Weights of a small mixture-of-experts language model, trained from scratch on English Wikipedia: 10 layers.
Below are experts of layer 7 (counted from 0) of a mixture-of-experts language model. Rows are named router (the router's row for the expert) and show model dimensions 0-127. Each number is 128 + 32 x the weight over its row's rms, rounded and kept within 0 to 255.
After each expert's rows: a language model's description of what the expert responds to. This comes from a sample of Wikipedia text that the model never trained on.

# expert 40
router [141 141 172 104 180 106  74  91  85 119 156 153 138  94 126  39 125 107  79 147 116 137 173 155 135 158 117 168 111 116 139 157 157 119  49 155  88  79 166 181 122 129 153 133 130 180  58  98 125  93 172 181 129 118 108 117 106 143 136  51  88 135 135 156 147 139 120 137 114 101 131 113 137 173  71 114 147 130 173 141  90 139 148 159 135 147 164  93 150 206 181 133 101 132  85 165 119 161 135 150 188 135 142 131 121  77 149 157 118 129 115 106 100 140 123 137 176 167 163 140 122 131 152 104 158 130 154 135]
Description: Middle pieces of foreign, mostly German, Dutch and Scandinavian words and names after a capital, e.g. Bildw'el'ten, Gru'nd'tvig, Van U'yt'vanck.

# expert 3
router [125 114 195  83 177 152  78 118 103 132 203 109  96  97 150 137 151 144 110 158 150 115 164 113 114 138 112 174 133 167 140  89 153 106  84 151 152 128 200 156 201 131  49 141 114 170 102  93 123 152 114 160 171 138  95  86  85 141 162 145 170 131 100 135  86 138  96 147 101  92 119 112  82  92  40 121 160 129 176 137 174  98 128 132 129 122 179 133 148 148  94 112 126 147 105 150 101 165 108 152 144 175  94  54 103  88 145 130 140 142 106 109 107 122 128 117 116 126  90 110  52  90 128 109 121 102 175 125]
Description: Month names and the in, on, during, until or comma leading into a year or date, e.g. born May 13, in March 1979, On August 5.

# expert 53
router [ 88 145 163 158 160 146  89 111 113 127 192 149 128 106  97 123 146  95 105 180 111 120 135  79 130 167 134 126 129 170 189  51 108 126 105 120  99  84 172 157 176  86  91 118 109 174  92  95 111 152 123 182 113 148  90  82  81  96 134  84 153 188 104  97 103 163 134 166 125 117 124 111  93 113 100 120 100 141 132 130 160 141 131 106 111 148 185 130 131 131 185 144 111 119  96 150 131 143 135 135 191 128 141 118 123  99 169 174  96 143 151 107 146 131 128 106 110 148 109 151 130  64 137 150 155 117 183 154]
Description: Function words and mid-word fragments in text about books, writers and works, such as According, published, funded, and pieces like dex-ter-ity.

# expert 47
router [136 176 154 130 154  96  92 137 107 144 172 148 128 116 156  61 184 123 108 121 137 116 131 107 170 182  99 165  65 157 112 121 173 136  84 192 127 155 188  92 131 113 110 126 124 147  90 128 113  93 176 162 150 126  76  76  70  88 183  74  93 128 175 141 121 152 167 172 117 135  78 110 128  63 141 163 123 184 192 140 107 135 160 120 100 145 178 122 135  76 100 123 134 106  52 186 122 147  83 118 240 156 140  90 119 118 151 160 128 124 104 119  86  95 129 135 189 148 100 103 128 104 109 143 136  80 118 136]
Description: Ordinary common nouns in running prose, often after of, and, for or a, such as water, tax, bone, degree, album, disease.

# expert 60
router [161 133 148 132  90 144  93 130  93 108 145 131 145 116 167 105  87 131 114 155 132 114 234  87 140 161 107 175 104 150 125 136 162 163 112 126  87 116 121 146 115 154  94 114 137 209  85 121 134 136 144  78 117 161 134  78  84 105 118  79  72 153 209 165  68 132 130 163 164  81 158 105 116 124 117 184 149 154 206 148 116 131 171  94  86 173 166  71 118 105 136 119 164 116 111 187 141 137  82 164 177 172 155  79 111  92 173 155 145 129 162 143  72 106 165 151 164 125 113  81 112  97 116 130 188 127 119 114]
Description: Words inside section headings and list entries, such as See also, History, Population, Football, and category nouns like districts, Albums.

# expert 36
router [113 120 147  84 137  74 104 154  92 116 146 199 141 114 118  85 114  99 112 112 164 136 180  61 142 149 130 172  92 157 140 108 144 128 124 170 160 131 161 159 123 130 115 115 148 188  91  91 106 137 107 104 106 191 151 106  74  90 142 125 139 171 116 148 108  98 159 227 107 131 108 116 187 105 135 133 140 120 140  97 147 119  85  95 131 162 100  94 177 164 153 103 124 134  70 131 109  80 107 132 128 168 130  82 125 121 140 143 122 108 155  96 165  63 126  92 149 150 102  86  79  93 154 183 127  44 125 106]
Description: Numbers, units and sports-career words in athlete biographies and geography, such as km, miles, record, loss, competed, footballer.

# expert 29
router [ 90 146 144 125 119 152 102 179 107 122 190 140  97 123 174  87 125 163 122 152 105 100 208 136 104 165 132 180  94 137  95  66 152 129 101 163 101 114 175 133 139  78  90 153 141 161 104 128  71  93 123 144 152 188 103 109  73  95 159 142 106 146 164 148  59 167 138 200 129  79  88 112 119 116 118 175 145 115 159 125 136  85 171 132  93 169 163  99 150 182 153  92  79 121 101 115 131 142 105 134 129 144 135  77 124 142 161 176 127 116  80 103 161  57 124 123  96 170 106 104  88  97 171 132 145  80 147 116]
Description: Function words, pipes and event terms in sports results and wrestling or tennis records, such as to defeat, Cup, Open, finals, Overall.

# expert 21
router [110 156 160 149 137 104 122 145  98 154 159 180 115 131 150 110 167 132 102 121 118 138 159 123 143 181  82 143 135 181 183 101 159 129 125 161 112 170 155 123 153  91 129 117 147 180  96  90 115 116 121 161 124 123 121  63 109  93 191 112  97 178 147 118  96 159 134 167 109 115 110  76 135  93 114 192 123 120 152 139 169  91 148 180  82 189 152 128 138 127 184 122 136 119  77 176 146 154 130 181 200 162 159  89 104 113  95 150 172 130 101 115 116 111 114 125 177 168 166 138 129  90 180 135 152  96 171 161]
Description: Abstract nouns and suffix pieces after the, a or his, naming activities or qualities, e.g. development, research, production, siege, humor, -ation, -ment.

# expert 44
router [148 118 137 102 144 112 118 152 113 128 164 139 161  97  81  57 171 139 138 196 127 111 140  86 106 135 110 184 121 142 150 127 138 123 165 145 140 153 195 144  78  86 104 109 146 175  69  71 165 140 161 162 120 153 110  82  73 119 109 117 100 118 139 128  82 158  86 158 103 107  95 130 138 131 132 123 191 112 114 151 181 103 111 122 101 140 145 103 132 112 166 105 116 142 114 192 128 137  98 143 191 136 151  79  92  77  85 131 150 161 127 125 108 109  87  86 129 137 177  62  70 160 111 149  99  76 172 135]
Description: Pipes and line breaks ending table cells with numbers or coordinates, plus descriptor words in death lists like American television.

# expert 51
router [105 166 179 139 177 124 106 136  89 158 170 165 119 101 179  81 161  91  83 160 158 106 181 123 116 160 139 167 106 144 140 143 169 148  94 139 105 112 177 144 166  91  94 139 153 162  27 120  80 129  76 166 150 145 125 105  65 109 125  89 122 173 158 143 107 110 163 208 111 121 112 119 126  63 111 149 157 152 142 144 140  87 118 146  92 139 141 130 169 153 154 137 166 122  49 164 112 158 116 149 161 100 156  52  93 126 174 177 132 170 109  76 121  79 128 139 178 176  95 105 111 112 124 105 122  85 121 183]
Description: Prepositions and verbs in narratives of crime, war and arrests, e.g. killed, troops, prisoners, stabbed to death, at a sanitorium, were employees.

# expert 32
router [ 98 172 167  94 158 143  78  97  96 131 181 156 125 113 133 115 133  75 102 129 133  99 167  98 159 118 121 128  84 147 160 147 129 130  82 144  54 103 147 142 134  92 119 120 109 203  77 127 147 124 150 163 115 127 101  49  91  59 140  73  97 109 152 122  97 149 127 163  99  81  97  84  77 148  86 130 156 161 161 110 117 146 147 147 149 122 179  47  99 115 163 135 142 137  63 210 113 195 136  87 176 131 122  90 134  97  98 163 117 108 106 157 112 186 154 123 204 155 103  96 126 141 125 150 155  78 148 135]
Description: Surnames and surname word pieces following a first name, such as Johnson, Singh, -ović, Rockef-eller, Boul-ton.

# expert 50
router [130 156 170 175 162  89 151 113  78 141 157 191 116 166 121  70 104 119  97 185 108  71 160 107 145 159 117 188  71 159 141 141 184 135  85 145 130 141 189 172 182  95  77 126 119 169 105 151 131 108 138 138 137 172  69 102  98  70 120 104 157 164 163 125 110 148 134 135  73 105  92 133 132 155 114 118 118 123 168 140 140 110 146 134 147 152 148 113 123 102  93 168 130 166  57 152  95 150  95 128 115 168 115 118 119  67 122 151 102 122 108 106  69 134 129  90 148 204 155 160  73 110 116  88 174 126 137  55]
Description: List-item dashes, row-opening pipes, infobox field colons, country codes like ENG, SCO, and first names like Robert starting list entries.

# expert 30
router [124 134 134 120  87 154  73 126  81  90 134 169 122  75 175 109 134 144  76 126 134  69 178 103 113 163  79 120 152 103 169 144 147 168  64 174 160 129 155 101 108  99 129 110 132 153  78 171 102 109 135 166  83 203 148  95 136 126 116  89  73 135 147 174  94 116 161 173 133  71 150 106 138  77 154 144 119 106 178 134 136 150 172 138 108 127 206 103 150  98 128 115  94 182  61 151 115 171 157 139 160 133 103  74  90 144 133 123 133 100 136  81 139 125  54 148 170 138 140 110 100 138 184  83 127  82 106 121]
Description: Syllables of Chinese, Vietnamese and Korean romanized names and raw CJK bytes, such as Hong, Yang, Chu, plus well and widely.

# expert 19
router [158 113 158 109 154 132 128 156 103 128 122 179 160 112 177  98 200 114  97 154 173  97 227 105 144 164 120 167  78 153 167 140 137 143 118 128 138 121 188 171 148  65  56 100 166 183  92 117  96 106  92 137 118 160 109  80  85 141 136 110 121 120 126 106  84 138 126 166  99 130  60 147 103  88 126 113 145  79 151 143 146 107 138 130 109 177 173 113 161 183 123  92 143 121  88 183 100 152  92 124 188 135 131  81 143 134 117 188 116 147  96 105 137 111 147 126 148 172 110 124  90 102 148 125 111  48 113 168]
Description: Commas, and, It, was and adverbs like also, formerly after a subject in opening descriptions of companies, schools, films.

# expert 41
router [111 212 167  95 120 109 134 114 134 115 149 182 130 135 134  83 141 163  89 172 155  82 214  93 151 181 177 179 136 107 160 123 145 104 121 156 102 101 162 155 180  91 145 116 140 149  99 139 164 142 107 112 137 196  45  98  92 108 126  74  96 138 121 150 101 200 142 186 105 135 101  86 169  88 150 171 149 163 121 165 138 142 145  97 142 122 179  90 157 146 151 141  74 112 133 161  91 184  90 159 193 161 115  82 131  78 112 153 135 119 142 101 153  42 129  80 137 143  80 107  58 124 171 166 102  68 130 152]
Description: Pipe separators between table cells and the |---|---| divider rows, especially in election result tables after Candidate and in numeric tables.

# expert 14
router [ 56 112 168 153 176 153 124  97  71 141 162 177 100 153 123 104 156 143  90 179 110 115 160 132 169 137  93 158  86 184 108 115 141  91 139 153 140 124 137 141 142 141  79 119 125 169 117  96 108 151  84 134 160 124  55  96  82  61 185 103 137 124 144  97 103 158 116 148  67  83 102 126 117  95 117 195 153 112 203 146 133 172 169 160 103 141 136 134 174 140 153 126 106 144  71 151 112 122 100 103 182 131  84 123 103 181 128 145 127 111 126 129 140 102 159  90 130 184  77 109 115 121 160 120 127  33 143 163]
Description: Dashes inside tennis set scores like 4–6, plus table pipes, commas and and in lists of band instruments and credits such as vocals, guitar.

# expert 17
router [105 169 155 136 122 133 129 143 106 116 142 157 151 118 149  89 173 127 101 148  98  97 119 108  61 100 169 128  85 114 128 116 168 139 126 151 169 115 177 156 113 133 148 134 136 192 111 127  89 164 127 111 115 146  95 161  78  98 140 109 128 160 128 118 103 128 179 188  96  89 105  88 128  61 113 129 135 123 150 158 129  84 101 118  78 137 135 127 163 118 131 145 109 146  76 152 146 133 102 126 175 120 141  57 159 115 108 126 143 129 110  99 149  89  96 128 156 176 177 159  40 140 143 123 109 100  78 167]
Description: Line breaks ending table rows or headings and opening quote marks before titles; also "to" after verbs like elected, nominated, signed.

# expert 52
router [127 181 163  98 145 145 102 147  79 143 130 155 112 125 168  86 141  94  92 119 163 127 194 119 135 121  93 171  72 138 125 127 162 130 140 135 123 103 194 112 166  32  82 137 179 182  91 107 123 116  73 122 126 118  96  78  64  88 161  98 118 159 146 152  98 129 189 188 144  97 116 139 173  95 142 126 129 144 131  66 144  98 157 109 136 205 128 116 148 136 105 144 115 129  93 189  65 141 132 123 139 157 105 108 133 126 152 133 164 153 102 133 124  90 101 128 192 174 135 115 114  96 125 159 179  41 141 148]
Description: Common nouns right after the, his or possessives naming groups, relatives or positions, e.g. team, crew, father, brothers, position, office.

# expert 39
router [126 121 180 157 136 151  83 101 130 103 192 118 123 146 155  78 155 158 110 142 135 109 151 122 151 157 102 151 132 191 173  98 120 102  85 161 157  91 172 103 189 122 114  91 146 125  85 158 110 139 109 103  89 138  66 123  98 144 123  97 115 111 159 101  42 146 126 163 111 107  67 153 134  98  74 138 126 113 104 146 161 111 217 110 123 164 173 160 117 135 169 159 100 119 107 146 123 141  95 121 214 127 105 121 110 138 184 124 151 125 141 140  97 115 115  89 126 196  78  96 103 144 115 154 131  96 168 192]
Description: Tokens in articles about songs, albums and bands: album, song, Billboard, Records, Genre colons in infoboxes, and em-dash chart-position cells.

# expert 59
router [100 174 161 160 144 120  94 114 106 136 151 169 130 152 138 123 144  91  87 131 162 107 191  99  91 141 146 135 171 167 148 134 174 156  85 161 115  94 160 141 162 112  87 106 140 151  84 133  89 116 103 138 118 159 102 130  81  57 156  54 150 118 191 131 109 134 187 154 118 125 151  98 129 108 144 134 152 106 160 145 143  84 175 120 109 161 164 143 155 125 154 124  96 120 109 159 107 111 116 118 119 156 153  99 153 140 123 140 144 152  74 109 104  91 131 163 133 139 159 127 113  73 100 129 169 105 111 137]
Description: The word "by" after directed, written or elected, plus other prepositions, commas and "when" that link clauses, such as by, of, with.

# expert 56
router [153 180 152 147 104 159 130 107 105 140 168 125 134 131 140 120 186 114  95 126 121 113 215  81 130 159 120 192 135 145 208 125 173 139 102 129 119 161 169 119 165 107 110 154 126 192  87 143 150 145  94 106 150 135  99  55  92  80 130 117 136 154 177 194  91  95  99 181 108 100 135 164 145 114 132 148 140 119 177 139 146  84 171 154 116 180 154 122 133 147 131 166 101 151  93 167 107 113  77 141 138 210 144  70 135 104 179 173 132 142 117 128  84  89  86 115 182 191 128 121 157  78 149 132 146 117 145 174]
Description: Head nouns after the, such as government, season, century, region, plus acronyms in parentheses like NFL.

# expert 0
router [127 170 170 104  88  92 108 134 110 189 165 152  86 105 121 100 114 127 101 179 162 108 191  52 121 118  64 182  63 116 171 120 157 139  83 124 136 147 175 137 187 110 113  98  82 181  87 156 144 161  95 139 100 173  57 120 102  86 119 152 124 135 153 164  59 120 159 167 158  98  92 128 152  83 138 154 132  81 160 150 113 139 141 114 119 153 170 115 161 117 168  72  99 134 118 124 120 175 113 116 179 154 135 101 132 113 149 157 143 136 112  88  94 120  88 150 157 127 134 119  89 123 118 142 109  76 110 146]
Description: Final words or pieces completing multiword proper names of organizations and places, such as Division, Motor, County, Center, University, plus possessive 's.

# expert 63
router [101 187 151 126 164 153 126 156 100 169 188 149 147  68  94 106 165 156 123 137 144  87 155  91 180 118 134 128 109 126 158 152 160 125 106 188  76 116 167 110 196 104  92 176 119 173  74 123 122  86 123 133 159 147 137 106  97  80 158  82 114 127 143 130 100  90 141 187 130 104 116 110 161 115  91 167 160 135 129 137 109  83 117 135 139 150 173 123 134 105 130 156 119 175  80 107 100 199 119 146 201 152 123  56 151 120 111 151 139  96 119  76 163 134 112 166 132 136 146 103 124 106 140 139 142  92 162 145]
Description: Object pronouns and place names ending a phrase after in, of or from, e.g. London, England, Essex, himself, itself, plus = in titles.

# expert 58
router [166 150 150  94 101 150 107 106  66 106 174 176 152 124 142  78 168 122  69 151 132 131 146 124 110 187 132 174  66 126 118 139 153 162 112  83 151 156 157 137 133  65 118 105 150 196  91 135  76 157 108 114 160 213  95 109  82 121 177  80 130 163 134 125  96 122 175 137 108  96  99 125 145  88 128 153 146 149 134 184 150 125 172 123 117 150 191 117 141 141 135  94 110 146 125 118  79 188  85 126 137 172  64 109  97 126 186 178 125 137 105  92 116  71 114 120 166 154 138 111 105  93 110 125 151  18 154 120]
Description: Unit and service words and separators in military, air and racing contexts, e.g. Regiment, Infantry, Navy, Wing, B-'24', plus table pipes.

# expert 55
router [ 82 198 177 199 135 100  70 150 146 140 178 157 150 128 141  82 212 124  97 117 105  81 156  88 135 171 119 124 104 165 143  81 147 114 110 171 116 116 181 164 111  88 120 185 136 169  38 121 142 121  91 129 159 127 107  66 117  89 165  26 102 153 121 131 115 119  89 156 124  77  80 176 119  80 130 185 130 115 139 165 151 125 113 181 109 134 156  77 133 119 142 134  69 168  66 129  69 117 118 139 153 158 122  98 121 119 189 168 102 127 128 117 117  97 122 189 144 146 118 113 103  93 143 161 194 104 114 121]
Description: Prepositions and words after them or after verbs in running prose, such as in, into account, in support, took up.

# expert 1
router [158 134 178 126 117 154 129  97 107  93 187 171 121 100 119 119 166 137 110 146 133  92 222 122 102 147 151 144 122 160 132 147 131 133 135 110 159 103 162 179  99 124 123  99 135 147  61 129  93  82 123 109 129 172  94 105  55 137 120  77  91 156 188 112  93 161 119 213 110  97 178 136 157  63 147 114 147 124 180  84 152  96 106 132  95 123 162 110 157 153 109 136 112  96 124 130 131  87 144 142 145 155 143  57 124 136 110 165  83 136 100  80 152  60 124 153 130 197 155 123  62 110 108 162 169  88 130 149]
Description: Numbers, colons and dashes inside table rows, especially fight times, scores and win/loss records, such as 5:00, Loss, 2–2.

# expert 49
router [107 161 181 137 100 109 115 106 123 121 196 120 124 117 124 110 141 162 115 129  76 117 179 116  87 150 115 134  96 154 132  92 128  87 169 118 142 119 143 112 133 136 110 138 143 187  76 146  73 129 162 117 102 159 152 119  85 123 157  94  87 103 216 167 112 164  98 224  82 104 116  91 152 106 144 128 137 126 125 138 145 110 167 105  72 148 128 126 172 179 112 125  61 137 106 154 103 172 141 114 146 130 118  72 150 112 123 156 103 152 115 158 106  89 101 104 169 165 103 116 117  63 113 154 149  63 144 122]
Description: Player first names, team cities and car makes in American sports and racing text, such as Joe, Kyle, Angeles, Chevrolet.

# expert 35
router [148 146 144 186 188 128 111  94 109 142  89 196 102 146 131  86 118  97 134 240 112  91 229 112 120 177 143 155 137 203 145 134 150 141 131 151 130  92 111 127 166 135 108 118 117 120 119  97 136 128 121 116  71 111  79  91 105 145 122  42 109 171 169 162  40 122 127 151 133  93  93 147 121  88 154 128  95 165 175 113 188 188 162 134 152 111 139  51 111 142 122 137 141 173  58 180 138 119 125 196 171 170 163  89 122 116 134 124 118 171 131 135  72 118  94 118 163 171 124 135  70 106 135 178 173  96 102 114]
Description: Field names in infobox lines just before a colon, such as Branch, Agent, Website, Genus, Coordinates, First flight, Win–loss record.

# expert 38
router [110 141 150 134 115 123  59 146 115 182 143 166  95  75 120 116 155 130 114 171 138 110  96  88 118 126  99 154  70 157 177 116 169 134  93 179 145 161 172  95 171  91 137 130 135 228 103 135 135 178 110 176 197 143  96 109  70  98 209 140 144 151 111 140 173 135 110 194 112  87 106 116 144  99 133 189 123 106 114 151 147  95 156 144 132 169 125 148 156 122 169 146 105  97  97 154 102 147  83 152 152 145 140 100  97 112 142 175 128 111 131  95 136  77 126 104 154 164 163 128 148  94 178 132 126 107 111 114]
Description: Line breaks, sentence-final periods and == heading marks at paragraph or section boundaries, especially after an article's short description line.

# expert 2
router [ 91 146 153 109 121 121  82 120 111 152 191 156 135 147 134  79 137 123 105 169 133 122 213 123 106 116 124 168 108 149 171 108 148 155 133 114 138  99 168 165  92  90  99 122 157 178 119 122 118 165 142 124 111 184 141  71  69 138 165 144 120 146  98 121 109 100 158 170  98  82 105 124 130 108 109 123 155 112 191 106 185 101 169 143  89 154 140 117 175 153 115 125  95 111  67 138  77 145 120 157 171 141 148  90 119  81 122 154 115  91 125 136 113  80  95  91 146 135 143 116  93  82 156 148 167  84 131 130]
Description: Determiners and possessive words like the, his, its, their, this opening a noun phrase, usually after of, in or to.

# expert 37
router [158 145 182 150 165 147  81 132 102 128 151 181 109 115  84  89 134 154 110 151 115 122 139 123 134 160 169 163 119 183 162 161 192 146 103 180 136 166 179 193 138  45 149 154 147 133  93 176  93 126 125 152 174 139  82  81  96 120 119  94 113 165 145 130 126  70 140 115 137  92  96 102 102  83  77 144 151 128 169 131 147 135 130 160 130 128 181 127 172 162 200 166 114 152  70 131 152 194 112 134 209 141 132 111 113 103 139 139 135 139 116  55 117 167  96 106 127 148 123 106 144 115 146 117 113 119 106  83]
Description: Periods after initials, et al., ampersands and Latin family or species endings in citations and taxonomy, such as H. G., -idae, -ensis.

# expert 8
router [ 80 147 174 176 119 104 117 133  70 119 152 153 112 160 145 112 144  74 108 124 123  78 135 104 157  93 126 155  97 183 117 139 137 109  94 118 159  44 181 166 131 101 110 136 112 188 102 123 119 124 136 146 148 132  70  92  81  65 160  82 130 152 129 127 158 100 119 132  58 123  78  85 123 111 114 131 152 122 133 140 177 108 134 153 152 170 161 111 113  86 170  85 115 103  69 205 119 179 144 130 177 169 122  75  89 145 146 161 105 127 151  98 121 119 161 134 139 152 100  91 118 122 117 132 131 100 110 121]
Description: Verbs of personal action after he or she in biographies, such as married, stated, resigned, plus on, and, colons before dates or names.

# expert 22
router [123 135 139  78  83 136  82 107 106 111 228 159 142 111 156 114 138 141  84 106 109 105 232 131  60 140  93 154 121 131 111  96 165 146 104 103 143 126 144 115 119 125 113 122 143  96 100 104 160  81 126 124 153 108 144  94  58 124 160 111 105 177 141 168 134 104 137 218  76 116 119 143 149 136 132 135 191  85 165 106 121  96  86 113 105 130 165 115 115 163 126 108 109 111 112 164  73 150 124 190 144 166 152  76  90 134 145 124 131 116  98 137 136  43 117 103 132 101 122 108 132 138 116 173 137  53 139  94]
Description: Numbers, score dashes, decimals and stat headers in sports results, climate and census tables, e.g. 2–'3', 38'.'5, Pts, ±%.

# expert 42
router [ 89 153 167  96 147 145  64 131 113 138 145 140 131 133 121 108 162 161 122 145 106  77 169  63  97 135 119 126 145 107 148 113 138 166  76 192 150 118 239 195 139 100 109 140  82 198  77 141 110 138 120 135 110 175 148  45 101  78 128  82 115 146 121 158 102 164 143 158 115  92  84  90 118 111 111 113 108 104 137 123 160 114 139 138  63 166 135 115 141 178 119 128  65 147 116 134  73 121 144 136 164 156 133  73  92  88 104 137 154 146  60 124 116 151 125 137 130 127 102 131  91 130 121 118 172 100 187 136]
Description: Commas, periods and prepositions like of, for, with, in running prose, especially football-career sentences such as debut for the club.

# expert 48
router [ 78 163 148  72 143 138 110 155 133 116 183 150 108  85  98  49 100 110  96 111 119 130 168 147 114 169 132 170  67 165 144 102 125 112 127 134 110 140 155 125 150  95 112 146  93 180  73 112 114 154 170 109 106 138  85  56  52 118 155 106  71 161 132 123  74 136 170 160  90 107  85 116 102  64 111 143  81 111 156 147  96  68 160 138  61 184 145 130 102 145 124 154 112 100  66 141 125 138  82 170 169 139 137 114  92 105 139 180 129 127  79 125 138 109  97 118 149 150 164 131 102 110 128 187 192  80 165 166]
Description: Word-internal pieces after an initial letter or piece, such as d-or-mer, sl-as-her, fibre-op-tic, plus heading words like History, Battle, War.

# expert 54
router [102 145 153 167 136 127 128 119 107 172 143 167 100 119 148  76 129 116  81 165 128 118 136 105 132 134 141 129 120 112 148 144 144 121 111 156 162 165 125 120 215  90 149  93 140 137  93 190  99 139 188 136 106 175 154 114 108 136 108 120 161 114 170 111 142 108 201 176 115  77 168 141 159 128 171 145  72 113 146 122 131 114 148 141 117 163 147  97 117 141 141 133 133 142  96 166  96 139 141 122 156 168  97  93  94 106 119 165  91 147 140 143 125  90 124 104 218 175 156 115  94 100 179 110 158  49  82 148]
Description: Line breaks ending bullet-list or infobox lines, plus prefixes like re, co, anti, pro, self starting compound words.

# expert 57
router [142 168 148 128 110 153  91 105  63 196 219 137 155 145 104 138 144 158 100 100 162 108 181  86 126 140 170 179 160 208 154  99 154 166 116 177 117 110 202 163 148 105 130 164 110 154  74 135  95 190 113 128 149 160  95 105 108 164 130 113  91 162 136 132  85 144 107 169 147 117 112  96 125  95 132 141 170 108 153 134 146 154 118 115 125 103 148  87 129 165 111 147  94 180  57 148  95 173 115 132 194 143  88  54 119  86 117 152 148 159 106 116 155 152 127 152 134 127  75  94 129 113 125 126 117 102 185 147]
Description: Single digit pieces after a thousands comma or decimal point in tables, vote counts and elevations, e.g. 8,847, 1,949 ft, plus day numbers in dates.

# expert 11
router [136 151 191 170 136  89 125 136  97  97 238 142 136 142 134 123 166 129 153 152 139  96 219 125 143 141 109 109 148 132 140 155 164 176  80 149 120 124 196 131 157 109 108 141 127 118  31 120 146  87  85 103 134 158 106  83  97  89 126 112 120 180 145 159  48 160 110 122 106 111 123 141 157  90 138 180 157 127 200 109 127 134 165 139  80 109 116  99 124 107 119 153 116 148 102 153 148 151 144 157 115 131 133  59 115 114 150 175 146 123 111 126  81 127 121 131 169 183 104 161  33 143  92 127 148 111 112 137]
Description: First tokens inside wiki table cells, such as numbers, team names, party names and header words like Candidate, Votes, GK, Population.

# expert 15
router [115 142 131 116  87 134 178  94  87 154 191 147 136  64 162  89 133 109  88 157 133  91 199  99 116 194 142 158 128 148 135  99 101  82 142 144 109 130 130 171 133 137  88 139 134 198  86 148 114 132 118 113  87 154 127 104  68  86 159  87  93 146 179 157  48 141 113 175 140 107 100  90 145 110 143 131 130 148 160 166 168 131 128  92  70 107 121  91 127 140 132 165  84 123 115 178  48 147 125 163 114 165  99  56 101 104 138 188 140 137  75 120 167  23 116 117 138 185  97  98  98 136 168 135 132 134 115  92]
Description: Numeric tokens, mostly two or three digits, in stats tables, election results and sports records, usually after a pipe, colon or parenthesis, e.g. 282 lb, 58.743.

# expert 31
router [110 147 161 144 164 132  72 122  94 164 135 139 121  92 128 125 168 122 109 127 165 139 164 144 155 159 150 138  85 154 170 116 132 120  94 161 114 103 166 160 152 103 131 110 129 169  88 146 155 144 107 146 170 117  70 130  95 170 157 108 124 194 175  98 192 137 119 148  77  82 116 150  97  99  80 157 131 108 106 150 150 151 136 101 165 156 163 156 155 118 186 134  94 140  56 157  98 179  60 172 149 169 123 116  37  91 175 117 135 148 150 123 107  96  98  93 150 132 161 118 118 121 186 110 138  97 111 143]
Description: Year-range dashes, century and date numbers, and word-pieces of Latin species names or geologic periods, such as 1764–1822, Miocene.

# expert 13
router [150 111 161 149 100 105 111  95 114 152 242 152 157  91 136 102 113 107 131 116 131 134 220  97 164 145 137 152  67 129 124 129 130 179 132  94 133 122 219 123 139 128 132 149 135 158  53  90 149 131  97 125 158 168 121  98  72 131  97 131 109 174 172 158 110 112 122 169 114 102 112 107 147 106 153 118 151 113 122 171 103  71 124 111 104 157 174 110 182 128 103 140  80 154  90 206 104 151 132 125 141 161  96  37 128 109 115 168 116 113 114 129 109 123 154 144 140 145 126 119  81 128 125 164 122  19  96 138]
Description: Blank cells, digits, percent signs, semicolons and header words in sports and election stat tables, such as GF, Votes, Turnout.

# expert 28
router [ 81 149 179  98 152 118 102 125  59 128 177 187 121 139  85 138 133 140 123 168 113 125 198  93 131 144 100 133  68 164 108 104 150 107  39 158  95 104 184 141 148 109 139 102 127 150  81 115 112 121 132 164 130 131 130 108  58  92 141 110 109 126 200 151  94 157 147 177  95  89 108 100  66 125 118 114 125 123 137 131  82 167 137 112 112 113 162  92 111 163 129 105 102 124  93 177 113 170 108 109 175 141 119  81 119 133  72 163 116  95  92 138 130 185 173 132 151 179  86  95  99 111 130 120 113  61 138 124]
Description: Given names, surnames and their pieces plus country codes in tables of players, cast and nominees, e.g. Mark, Mc(Aleney), FRA, Srebot'nik'.

# expert 16
router [123 148 153 122 122 126 128  97  92 100 205 161 149  62 150  63 140 139  84 140 115 142 193  66 101 204 176 153 122 141 149 114 114 168 123 140 116 123 144 205 142 116 143 128 156 177  66 104 119 127 137  77  78 137 101 105  64 153 130  55 123 148 169 136 102  88 157 127  51  96 136 121 132 135 149 141 128 140 170 110 160 134 143 112  84 121 166  99 179 126 135 172 122 155 102 132 109 191  65 144 108 156  86 112 111  65  84 174 116 134 108 139 146  68 105 124 145 165 163 179  77  94 147 131 121 119  88 121]
Description: Digits, decimal points, commas and symbols inside coordinates, measurements, web addresses, ISBNs, population and timing figures, e.g. 74.'16'0061°W, https://'www'.

# expert 27
router [103 157 150 113 148 102  72 103 144 140 185 137 148  74 191 114 175 139 115 185 118  98 145 120  93 153  99 136  69 117 162  67 176 158 131 165 118 131 171 147 194 151 104 123 103 207  62 159 156 120 129 186 102 152  98 107 110 131 168 104 112 138 156 120 126 162 159  96 158  98  97  83  90 147 123  97 148 138 147 158 148  95 122 119 120 167 144  87 129 130 135 136 101 140  65 157  87 161 141 127 196 150  93  89 122 120 126 179 101 121 152 147 100 111 154 112  70 156 171 107 108  85 136 135 147  60  92 136]
Description: Commas, periods, line breaks and He/She/was at clause boundaries in biographies, plus career verbs like graduated, appointed, served, and U.S. abbreviations.

# expert 20
router [ 63 204 126 158 192 154 106 136  96 138 168 156 156 121 163  67 184 109 101 119 161 111 178 121 132 179 144 121  62 139 143 132 118 138  87 135 122 123 165 114 119  92  80  94 182 165 112 156  85 146 103 151 121 163 147 115  78 110 121 120  93 201 170 120 162 114 165 166 135  86 116 102 165  75 152 150 157 126 152 125 123  92 129 170 145 173 137 145 120 157 147 107  81 111  90 144 124 117 105 189 150 127 143 107  94 129 194 144 141 167 138 103 145  77 137 138 142 143 159 107 141 131 176  97 154  62 136 141]
Description: Function words and descriptive words in building descriptions of windows, bays, brick, stone, painted roofs, such as and, a, with.

# expert 25
router [149 161 179 143 113 154  95 167 116 128 175 168 112 127 120  84 107 156  55 125 133 108 122 119  79 163  64 139  76 110 172 131 150 133 116 170 112 150 211 124 140  76 128  92 134 121  82 167 143 137 165 124 145 157 133  94  99  78 194 128  95 154 133 146  98  43 145 154  79 115 101 124 137 120 177 169 155 134 165 116 170 118 142 153 125 149 168 104 107 125 132 160  86  96 103 131 107 159  77 138 122 129 124  95 108 100 130 211 144 136 108 107 112  38 103 102 168 120 136 156 119 168 128 135 124  84 120 121]
Description: Capital-letter pieces of abbreviations, model names and codes, often after a hyphen or slash, such as RPM, XJS, ENS.

# expert 12
router [114 168 206 101 137 107  41  77 121 133 172 203 104 122 104 108 105 114  32 183 131 115 187  87  89 169 130 129  97 137 160 153 187 130  92 153 101 151 164 204 149  77 125 139 126 161 103  93 118 142 133 163 123 144 163 130 116  97  91 104 119 121 185 130 129 104 161 172 119  49  94 101 117  98 111 152 123 121 163 115 131 132 122 125 144 145 221 103 129 130 161 137 110 130  92 128 106 212 124 147 162 133 109 118 138 110 117 205 129 149 118 107 102 187 145 106 108 160 116 138  83  92  94 106 159 105 168 118]
Description: Pieces of non-English, often European, personal and place names, and particles like de, von, van, such as Eduard, Boris, Calle.